Below are experts of layer 6 (counted from 0) of a mixture-of-experts language model. Rows are named router (the router's row for the expert), down (a neuron's output weights, with its number) and show model dimensions 128-255. Each number is 50 + 10 x the weight over its row's rms, rounded and kept within 0 to 99.
After each expert's rows: a language model's description of what the expert responds to. This comes from a sample of Wikipedia text that the model never trained on.

# expert 62
router:64 51 35 43 57 46 38 59 51 63 50 52 41 50 37 46 48 59 44 62 51 48 40 29 62 44 67 45 64 34 42 51 57 27 32 50 39 53 64 49 60 58 47 46 59 49 58 66 58 53 68 26 59 47 62 48 46 43 52 35 59 56 63 46 47 46 48 48 67 30 43 57 61 36 59 35 39 58 26 54 43 33 31 50 38 49 49 45 36 42 47 60 43 38 50 61 30 52 60 55 59 57 41 53 68 44 48 43 42 61 43 41 34 52 50 59 45 57 60 51 55 57 46 24 35 41 52 59
down0:50 54 52 33 61 55 66 48 36 62 61 42 48 65 50 58 79 52 59 47 39 50 56 63 43 41 16 41 56 41 46 63 43 47 63 45 55 46 57 45 59 57 62 55 47 46 58 58 45 34 43 49 30 53 54 36 56 47 54 45 52 37 28 54 58 52 52 31 34 53 50 41 40 64 54 47 49 40 59 45 62 37 52 47 52 49 52 49 57 58 49 33 48 62 52 33 53 36 71 48 42 67 34 42 55 67 43 60 49 41 54 33 34 43 45 41 36 38 60 59 29 44 55 49 48 58 63 46
Description: Hyphens, dashes, decimal points, colons and degree marks placed between digits in ranges, times, scores and coordinates, such as 25-50, 4:34.

# expert 31
router:54 56 33 39 62 47 37 45 40 63 47 61 47 43 34 43 39 35 47 59 53 44 41 42 60 39 50 66 66 27 69 68 44 46 44 53 67 70 51 43 50 54 48 50 53 51 50 63 58 55 56 33 62 47 41 27 26 56 36 43 68 47 48 30 60 64 49 50 61 33 46 29 57 50 56 43 37 59 54 51 36 50 54 36 41 42 43 37 29 56 44 60 35 45 49 47 43 48 28 62 63 44 48 53 36 48 47 50 40 65 57 48 39 55 60 40 53 48 42 51 56 53 47 49 64 48 56 38
down0:55 65 49 50 45 40 40 44 33 45 55 40 53 41 64 41 58 67 50 58 50 44 60 59 54 58 55 29 38 21 64 51 55 55 53 49 63 47 46 53 57 51 44 56 44 46 61 44 63 62 44 53 46 40 46 46 39 57 45 35 41 46 39 63 46 52 69 46 51 50 58 57 48 47 46 58 63 54 46 53 55 61 42 59 69 61 44 47 39 51 53 53 37 34 45 61 31 52 34 45 53 69 53 43 63 44 56 37 49 57 72 42 55 40 48 59 60 58 63 49 59 50 40 38 31 50 77 52
Description: Separators between data values in tables and lists, such as pipes, slashes, semicolons and hyphens that come right before numbers.

# expert 61
router:34 33 43 64 65 55 41 43 42 61 54 46 39 50 56 48 55 38 37 37 59 55 29 52 52 55 56 51 58 72 67 47 52 45 54 60 51 42 61 56 41 51 46 35 49 57 63 44 41 66 61 63 63 48 58 31 20 47 37 56 62 52 59 57 42 36 46 46 44 43 46 38 44 36 67 61 54 37 66 60 38 50 44 49 58 51 58 43 38 45 48 62 57 48 55 50 46 59 58 48 41 47 65 36 68 64 44 40 55 49 47 60 61 36 43 49 58 39 55 37 50 62 41 53 35 41 56 40
down0:62 44 65 53 60 36 51 34 46 60 57 36 55 52 55 28 53 37 62 54 40 50 42 59 45 47 63 64 52 21 53 70 43 33 53 48 46 47 47 35 45 50 56 49 64 55 34 56 56 42 49 51 47 28 41 43 49 54 48 65 60 40 51 49 49 48 49 49 42 66 35 64 41 45 35 37 46 52 54 43 40 57 48 58 44 46 51 55 47 55 45 58 30 61 61 42 46 57 42 36 63 56 59 61 51 44 41 59 38 57 62 46 52 45 61 28 31 42 43 50 62 54 69 65 44 53 35 49
Description: Periods in initials and decimals, such as R., M., 21.27, and final pieces of Latin genus and species names such as Tine-a.

# expert 40
router:47 37 44 66 42 36 51 57 34 40 60 64 66 50 51 36 61 39 49 69 71 44 38 47 53 41 64 36 64 75 57 62 49 40 55 50 39 63 62 49 47 60 70 46 51 43 67 63 60 36 39 66 60 44 38 42 51 61 65 55 55 54 63 49 42 31 36 48 34 62 46 40 56 49 56 54 44 33 52 60 50 65 49 52 65 61 64 34 46 51 49 60 50 70 52 60 35 51 61 50 52 54 59 45 54 66 55 50 54 51 49 64 56 44 36 55 60 60 42 56 52 33 40 52 49 48 69 58
down0:63 44 50 74 40 45 48 49 44 59 62 52 47 54 58 57 64 38 62 64 52 59 38 41 41 52 63 55 51 65 47 73 37 50 54 46 53 56 64 50 51 53 58 57 47 42 49 45 58 49 30 36 42 56 68 42 51 48 45 36 67 76 39 48 44 37 50 50 46 56 45 50 41 57 55 72 56 49 46 31 57 57 52 48 30 67 47 62 35 53 32 36 56 44 54 59 51 48 66 60 54 44 56 47 70 58 49 49 58 41 63 52 40 61 29 42 53 51 73 42 73 77 58 50 36 48 29 54
Description: Letters inside Cyrillic, Greek or Japanese text, plus common English first names and titles such as John, George, Dr., Minister.

# expert 8
router:59 30 37 33 45 31 32 41 36 48 49 39 39 58 69 48 41 42 55 46 45 35 47 42 61 42 55 62 47 43 52 55 49 30 34 58 52 41 52 47 46 51 57 41 52 56 52 46 47 54 46 40 50 57 55 41 61 44 50 31 61 61 50 47 56 42 41 63 47 42 68 49 46 64 65 49 42 49 32 64 32 52 51 60 26 31 36 58 32 49 39 66 44 39 48 57 36 55 42 53 45 57 50 48 48 55 45 46 36 48 53 39 40 63 76 58 48 56 34 43 47 46 56 39 49 47 73 47
down0:49 41 57 40 52 50 63 48 36 60 31 54 46 54 40 54 53 50 48 53 49 55 63 54 58 70 45 29 44 51 49 47 53 48 57 52 46 78 65 58 51 58 52 53 54 57 40 50 53 54 63 49 37 15 47 42 34 59 56 42 53 61 42 46 49 50 53 53 39 55 50 63 46 32 53 60 43 38 61 64 45 49 66 40 51 48 49 42 52 42 52 45 39 57 49 66 59 55 55 69 46 44 47 51 31 38 58 49 52 58 56 47 60 56 47 72 67 41 52 46 62 45 53 42 52 48 45 62
Description: Separators, units and symbols right after digits in tables, coordinates and measurements, such as "% | ", °N, ′, "(aged ", _{.

# expert 35
router:40 42 61 61 65 45 67 59 44 55 60 41 51 66 47 54 54 35 57 41 48 53 40 43 66 42 50 43 49 57 29 63 51 49 49 50 45 58 40 53 56 38 64 58 47 53 43 35 43 35 50 36 62 48 62 53 59 47 47 61 58 38 35 51 53 62 53 55 53 51 21 51 45 53 65 69 62 64 63 46 36 35 56 52 61 58 45 46 59 51 56 43 46 65 69 67 44 49 39 50 56 43 57 53 33 51 55 68 59 47 56 63 55 51 40 56 47 51 50 38 39 56 43 43 57 69 58 44
down0:54 42 43 73 61 41 34 58 55 53 60 48 59 35 56 48 41 48 40 51 58 46 50 39 65 51 54 81 50 58 62 57 42 48 47 55 51 55 44 57 48 54 48 64 58 61 41 33 56 54 48 59 50 54 68 49 41 62 63 55 47 48 52 41 41 49 62 57 40 42 42 57 48 39 44 36 49 46 59 40 46 31 56 47 39 41 42 53 48 36 49 58 37 56 71 53 67 71 49 40 52 45 59 54 43 39 34 59 62 27 49 37 41 45 42 43 48 52 40 56 53 67 51 39 55 43 31 42
Description: Surnames and their middle or final pieces in name lists and credits, e.g. Johnson, Brown, -ović, -sson, Rumsfeld, Hartman.